Weights of a small mixture-of-experts language model, trained from scratch on English Wikipedia: a shared expert of 192 neurons, 7874 steps.
Below are experts of layer 5 (counted from 0) of a mixture-of-experts language model. Rows are named router (the router's row for the expert), up (a neuron's input weights, with its number), down (a neuron's output weights, with its number) and show model dimensions 168-223. Each number is 200 + 30 x the weight over its row's rms, rounded and kept within 0 to 999.
After each expert's rows: a language model's description of what the expert responds to. This comes from a sample of Wikipedia text that the model never trained on.

# expert 0
router,215,227,161,227,165,220,189,171,193,199,196,210,227,168,206,210,218,192,159,288,189,176,205,209,209,161,181,216,185,185,205,174,221,200,183,174,233,232,208,275,222,226,233,191,216,219,181,187,213,220,226,229,190,178,177,174
up0,197,114,120,165,243,227,209,198,143,226,197,198,223,164,233,218,222,203,202,217,198,218,229,209,198,170,143,210,200,191,203,206,264,202,233,201,112,164,191,175,212,248,244,180,270,192,186,180,200,222,190,214,152,186,229,191
down0,214,142,157,219,212,241,204,197,180,176,258,235,185,246,204,230,129,218,196,209,174,206,190,209,252,165,190,193,214,205,190,209,185,176,197,264,141,259,252,173,199,237,169,201,200,203,237,214,226,198,197,185,221,169,212,259
up1,205,261,156,235,150,233,189,261,244,226,190,222,180,205,198,212,174,274,195,277,178,224,258,164,204,233,188,180,236,194,188,192,220,236,151,232,190,223,136,179,211,165,249,220,222,243,162,171,208,146,209,171,205,187,221,204
down1,183,197,216,174,245,197,219,158,223,180,220,146,217,213,177,154,193,154,209,184,189,255,197,172,173,205,183,234,185,254,177,171,202,207,249,197,211,233,182,178,176,187,199,196,220,218,173,196,151,194,190,242,228,189,234,197
up2,164,229,229,240,159,169,218,224,219,182,202,215,208,186,189,197,207,177,223,196,222,201,228,214,187,204,153,180,197,267,206,196,226,206,181,192,167,237,266,155,195,255,204,211,200,185,160,232,201,170,178,213,222,242,198,188
down2,122,239,242,173,209,193,228,175,189,221,202,224,217,186,233,216,212,161,206,159,231,194,192,192,201,208,207,194,179,171,187,189,225,184,206,187,209,223,254,208,212,214,196,183,168,200,160,228,173,239,239,203,152,166,158,170
up3,196,228,216,194,227,171,223,220,219,264,214,218,186,204,237,234,273,150,234,203,177,226,192,197,206,146,225,191,174,232,219,193,232,227,190,217,225,218,164,172,146,201,193,181,185,219,220,196,151,201,233,216,191,164,160,292
down3,256,211,186,194,198,177,239,240,202,183,205,200,202,166,236,231,193,238,219,160,186,181,217,142,191,174,151,203,157,179,148,172,215,180,189,188,226,238,242,167,192,157,224,253,217,149,232,215,209,246,174,230,167,190,221,245
Table header labels. Column header words and first cells of wiki tables after a pipe or heading, like Name, Round, Date, Goals, Apps, Total.

# expert 20
router,210,221,185,225,196,209,194,213,223,189,140,154,200,198,241,229,262,229,189,237,188,193,263,248,193,191,163,185,203,202,193,196,204,226,156,186,195,229,273,232,220,235,245,149,207,189,215,203,214,210,201,282,254,200,162,181
up0,186,184,214,265,188,179,156,229,246,178,220,198,218,199,232,234,190,231,271,207,167,183,181,197,172,171,158,248,194,208,163,220,218,183,191,234,210,211,204,200,196,193,215,209,209,211,230,225,167,251,222,236,160,238,194,196
down0,202,204,162,167,174,190,227,196,196,243,264,233,177,249,177,232,167,217,199,201,233,213,167,139,228,210,212,227,154,214,204,144,225,178,209,205,114,239,206,195,195,154,163,221,188,217,180,232,191,189,244,191,136,222,207,234
up1,154,189,214,199,165,200,184,281,140,217,192,217,182,188,265,171,250,158,191,227,152,209,263,234,245,177,224,202,207,202,220,179,202,247,192,155,178,192,145,185,228,245,227,192,148,219,221,229,197,180,192,222,159,183,211,198
down1,195,191,221,226,239,245,250,249,196,227,144,242,240,194,194,247,278,212,203,191,186,172,215,215,205,249,209,258,232,151,270,154,204,193,243,224,214,207,211,174,198,183,227,251,220,221,190,160,185,207,172,230,201,198,227,219
up2,122,223,170,229,235,188,205,198,187,188,178,142,210,244,137,164,234,173,207,205,135,182,231,188,137,203,158,190,177,234,233,199,203,242,181,134,202,218,196,144,175,267,203,241,216,177,225,245,170,173,215,233,228,173,216,194
down2,208,199,235,195,242,203,218,229,157,153,278,218,222,212,224,118,156,210,165,198,199,190,171,140,156,225,219,192,183,260,220,249,222,189,182,193,160,207,184,215,206,214,226,170,207,135,212,197,172,124,191,192,182,159,185,196
up3,249,164,176,241,262,180,255,196,221,230,241,209,202,255,243,175,207,237,206,225,219,164,141,199,231,203,266,202,210,217,189,200,184,202,244,187,211,229,173,129,145,201,197,194,168,237,142,211,164,176,251,206,207,239,196,170
down3,221,224,261,146,236,198,216,184,235,170,264,197,242,215,218,240,240,187,206,192,180,207,230,167,228,227,215,159,199,140,183,169,242,201,189,279,206,211,158,205,207,181,184,225,194,204,209,222,155,286,152,187,138,171,182,180
Geographic place nouns. Administrative and location nouns in place articles and coordinates, like village, district, province, region, area, °E.

# expert 7
router,226,198,211,220,198,204,244,256,210,256,212,213,176,165,247,206,195,195,170,218,186,169,214,231,210,224,212,191,218,195,249,199,231,212,165,163,216,207,211,224,230,236,215,145,188,198,235,165,201,198,249,263,226,238,129,220
up0,238,174,201,268,197,167,192,205,239,227,212,200,138,175,222,245,139,193,245,217,214,219,212,203,191,173,249,192,203,199,247,220,186,205,198,199,178,160,187,226,214,213,203,203,177,225,216,230,199,202,184,252,200,176,190,208
down0,228,234,214,195,228,203,192,174,211,241,226,196,221,252,181,188,208,191,188,244,174,241,142,199,195,230,237,211,206,190,190,182,168,192,205,210,200,216,184,162,258,188,158,220,209,203,216,161,197,236,269,211,192,206,162,231
up1,202,193,199,224,226,270,181,219,153,211,177,171,226,190,202,163,222,178,202,213,194,212,206,212,229,190,186,222,193,222,219,196,282,188,165,163,171,199,210,182,214,176,266,200,228,226,189,200,229,168,159,236,178,202,226,192
down1,211,163,236,248,219,188,226,181,213,228,154,195,231,208,237,174,183,159,207,228,233,222,236,202,216,209,159,225,148,129,272,154,213,150,190,211,179,196,191,236,209,234,180,256,229,211,230,122,211,168,194,184,179,201,193,174
up2,202,213,137,130,123,193,238,246,220,186,173,220,175,201,218,241,173,162,186,164,171,184,231,224,258,174,204,253,217,215,212,246,179,139,174,212,188,175,174,273,208,218,192,195,204,182,184,186,231,256,191,191,203,174,198,202
down2,226,204,148,200,250,207,226,237,233,147,224,198,218,203,193,188,263,152,193,197,177,194,185,202,218,189,187,134,185,203,140,159,192,195,194,207,214,160,222,164,220,210,189,214,178,133,240,166,203,216,230,158,238,181,214,215
up3,186,206,217,194,211,235,194,200,283,192,160,216,140,168,168,230,170,208,165,217,181,211,240,191,155,219,247,204,185,189,208,199,217,233,174,210,215,216,197,173,258,237,267,202,199,194,199,191,160,191,213,210,166,227,223,208
down3,174,197,150,275,198,199,200,228,211,214,131,200,190,168,260,219,223,198,198,167,220,197,135,223,184,223,223,168,124,144,246,222,171,206,152,190,238,145,159,245,210,277,176,239,186,235,211,226,185,195,197,227,206,201,232,229
Commas and list punctuation. Commas, semicolons, periods and ampersands separating items in name lists, place lists and credits, as in Henderson, Kaufman or Jackson, Matagorda.

# expert 15
router,238,189,200,216,175,208,216,220,186,205,169,212,192,158,214,215,228,211,179,205,184,201,209,228,233,185,178,210,153,252,253,165,239,240,166,211,205,185,222,199,171,214,247,146,230,163,167,166,207,211,225,227,217,189,194,212
up0,187,221,215,230,172,216,207,204,198,203,205,154,158,251,231,225,170,209,275,215,185,215,236,229,155,179,192,213,184,158,177,246,241,194,167,169,161,234,204,221,210,184,183,222,197,202,183,214,177,171,254,217,230,237,178,201
down0,145,186,166,157,140,181,195,216,134,141,212,184,170,185,223,197,212,215,195,193,287,207,201,183,188,181,197,155,179,231,271,184,210,212,198,185,195,176,257,176,224,213,221,200,127,256,208,217,188,174,193,195,213,227,165,235
up1,203,227,184,189,199,264,259,176,206,192,201,190,218,154,209,259,209,200,175,303,191,170,216,218,225,236,160,202,176,164,219,221,207,178,202,204,207,184,148,225,205,235,268,211,180,180,156,162,195,190,186,178,178,261,196,207
down1,239,202,211,180,229,231,179,166,186,177,212,154,175,248,158,206,179,190,192,230,184,188,209,218,199,144,203,196,202,202,188,232,214,149,204,236,201,271,207,163,196,146,191,168,187,258,192,209,192,186,201,221,225,201,185,233
up2,225,190,216,226,242,216,149,206,217,205,159,181,220,209,213,203,171,191,193,190,205,203,203,143,194,205,216,229,192,253,253,206,221,288,174,123,200,214,188,173,178,181,275,189,144,172,235,184,183,183,180,250,191,214,216,203
down2,187,209,205,206,177,268,147,139,200,189,191,202,192,195,215,181,213,179,190,255,188,181,223,174,222,172,231,194,198,235,170,215,198,204,166,167,217,178,145,180,179,224,215,181,234,206,196,215,192,167,168,175,161,223,188,258
up3,148,251,216,261,180,223,169,173,182,172,187,218,185,198,189,194,238,205,194,200,187,224,215,197,194,215,216,192,265,216,183,162,195,165,222,207,223,184,244,216,169,184,209,195,194,149,207,181,208,164,204,178,225,219,223,154
down3,235,197,214,197,195,194,237,201,186,214,184,222,260,196,206,141,158,231,164,224,267,101,245,199,191,216,208,187,162,131,172,209,177,198,129,250,224,194,203,133,211,193,167,205,226,199,180,199,233,248,223,171,196,199,167,235
Name and taxon endings. Pieces completing proper names: Latin genus and species endings (-ius, -idae, -ensis), given names like Anna and Ekaterina, and countries like France and Italy.

# expert 27
router,188,202,147,232,210,219,183,229,188,177,174,212,213,196,235,203,214,192,183,222,198,126,251,181,205,214,239,176,191,235,233,207,228,224,143,163,237,173,199,203,255,239,222,166,192,183,167,229,194,212,225,257,240,177,156,207
up0,259,244,175,208,212,224,173,207,236,193,232,207,228,166,229,198,202,164,187,197,184,85,219,188,227,191,260,161,211,185,167,218,186,224,149,171,210,199,178,140,219,222,254,197,168,226,163,212,171,247,221,188,256,192,191,241
down0,152,180,242,230,236,184,183,218,195,220,192,218,174,193,233,174,188,145,222,171,203,178,247,178,165,228,222,183,182,166,215,166,175,178,170,162,227,108,183,168,162,145,216,229,144,227,212,229,213,180,271,176,209,166,194,168
up1,214,179,167,225,199,224,250,230,230,186,220,119,229,227,221,216,196,270,216,239,220,207,161,212,210,132,255,185,185,204,244,153,269,203,203,196,221,214,231,161,217,188,231,200,211,196,253,215,215,212,195,231,179,210,194,194
down1,212,217,185,177,209,202,215,268,228,123,177,220,223,177,237,233,209,157,190,200,165,185,167,170,161,146,202,166,194,239,242,223,283,140,219,189,160,206,187,203,190,214,189,175,206,194,212,235,186,227,146,217,215,180,240,174
up2,243,254,207,187,218,132,221,129,194,173,184,223,213,212,241,152,240,152,212,211,162,224,165,180,119,241,228,198,212,199,262,230,192,178,230,217,272,213,200,181,177,187,207,228,176,234,210,178,228,202,244,221,208,215,218,174
down2,225,189,191,197,207,174,209,157,194,220,250,224,217,168,180,193,269,182,130,218,171,246,175,198,143,204,145,154,194,249,236,264,151,144,208,247,223,176,213,203,198,208,243,244,231,170,165,239,154,223,208,163,216,231,224,233
up3,162,145,207,190,212,231,235,190,176,180,214,187,184,217,149,219,270,215,217,242,152,211,181,231,178,223,227,259,214,162,126,203,212,212,234,216,210,243,180,249,179,204,191,194,207,177,165,238,243,211,183,217,192,216,137,195
down3,174,230,209,219,211,215,203,211,194,189,189,119,222,207,248,150,232,244,192,269,226,204,180,188,170,216,230,253,167,180,212,187,226,181,181,265,198,206,202,175,196,206,167,255,181,201,260,238,212,207,234,178,183,197,189,155
Conjunctions linking phrases. Coordinating and linking words joining phrases in prose, mainly and, plus but, or, with, including, and the ampersand, as in trust and cooperation.

# expert 5
router,198,243,171,218,202,196,185,223,209,193,191,174,217,184,177,239,204,214,219,206,232,185,218,206,172,218,230,176,166,223,190,198,240,212,146,205,221,205,199,192,189,198,161,157,283,132,185,139,193,219,211,185,254,211,157,225
up0,173,224,190,187,201,177,216,159,230,196,225,164,182,141,193,207,164,180,239,180,189,148,242,257,148,165,205,234,184,219,205,180,202,219,266,213,245,213,192,231,209,223,223,218,180,213,232,233,225,265,251,167,159,200,214,215
down0,189,189,145,181,203,198,188,175,217,126,249,208,234,146,200,160,219,189,189,198,154,139,208,216,194,132,197,229,207,217,202,251,199,187,230,236,195,237,166,179,232,193,236,218,188,226,223,168,214,235,203,182,254,248,191,194
up1,211,182,195,277,209,214,225,175,210,166,242,190,181,179,155,186,170,180,192,258,152,165,210,181,242,181,196,187,226,138,165,194,219,233,158,227,180,133,231,168,214,255,264,146,202,193,211,218,176,177,236,189,198,245,192,228
down1,197,187,196,211,199,196,200,180,196,134,205,152,198,220,206,204,177,227,193,208,184,182,119,213,182,242,176,236,251,195,207,180,173,203,142,233,197,240,181,204,158,187,173,148,212,185,196,214,193,197,168,178,184,247,152,232
up2,208,195,179,219,119,188,246,198,213,171,196,138,194,230,206,166,187,181,213,216,183,221,194,220,192,243,207,159,186,192,184,177,220,168,221,234,189,247,113,239,180,202,201,141,201,251,275,162,192,215,202,197,273,197,210,157
down2,224,156,185,223,171,214,198,216,208,179,188,244,203,230,191,177,219,228,219,210,213,149,214,189,241,216,149,218,185,212,213,237,211,225,193,249,210,153,230,258,174,167,119,217,217,205,161,187,162,199,202,201,201,203,242,243
up3,219,217,196,188,189,229,195,183,235,187,172,194,205,258,251,229,193,183,198,246,235,226,199,204,187,221,181,178,214,162,165,218,198,207,197,220,233,204,267,208,215,190,196,220,240,228,252,234,209,222,135,219,177,172,143,219
down3,283,200,199,169,158,235,188,205,224,232,206,143,217,217,251,148,246,177,228,231,258,255,226,271,203,246,226,199,272,181,175,159,202,138,241,207,181,234,214,235,144,203,249,264,234,266,237,184,178,161,140,219,200,228,177,201
Clause-ending punctuation. Commas, periods, quote-plus-punctuation and section markers that end clauses, sentences or headings, e.g. ",", ".", '",', "==", list dashes.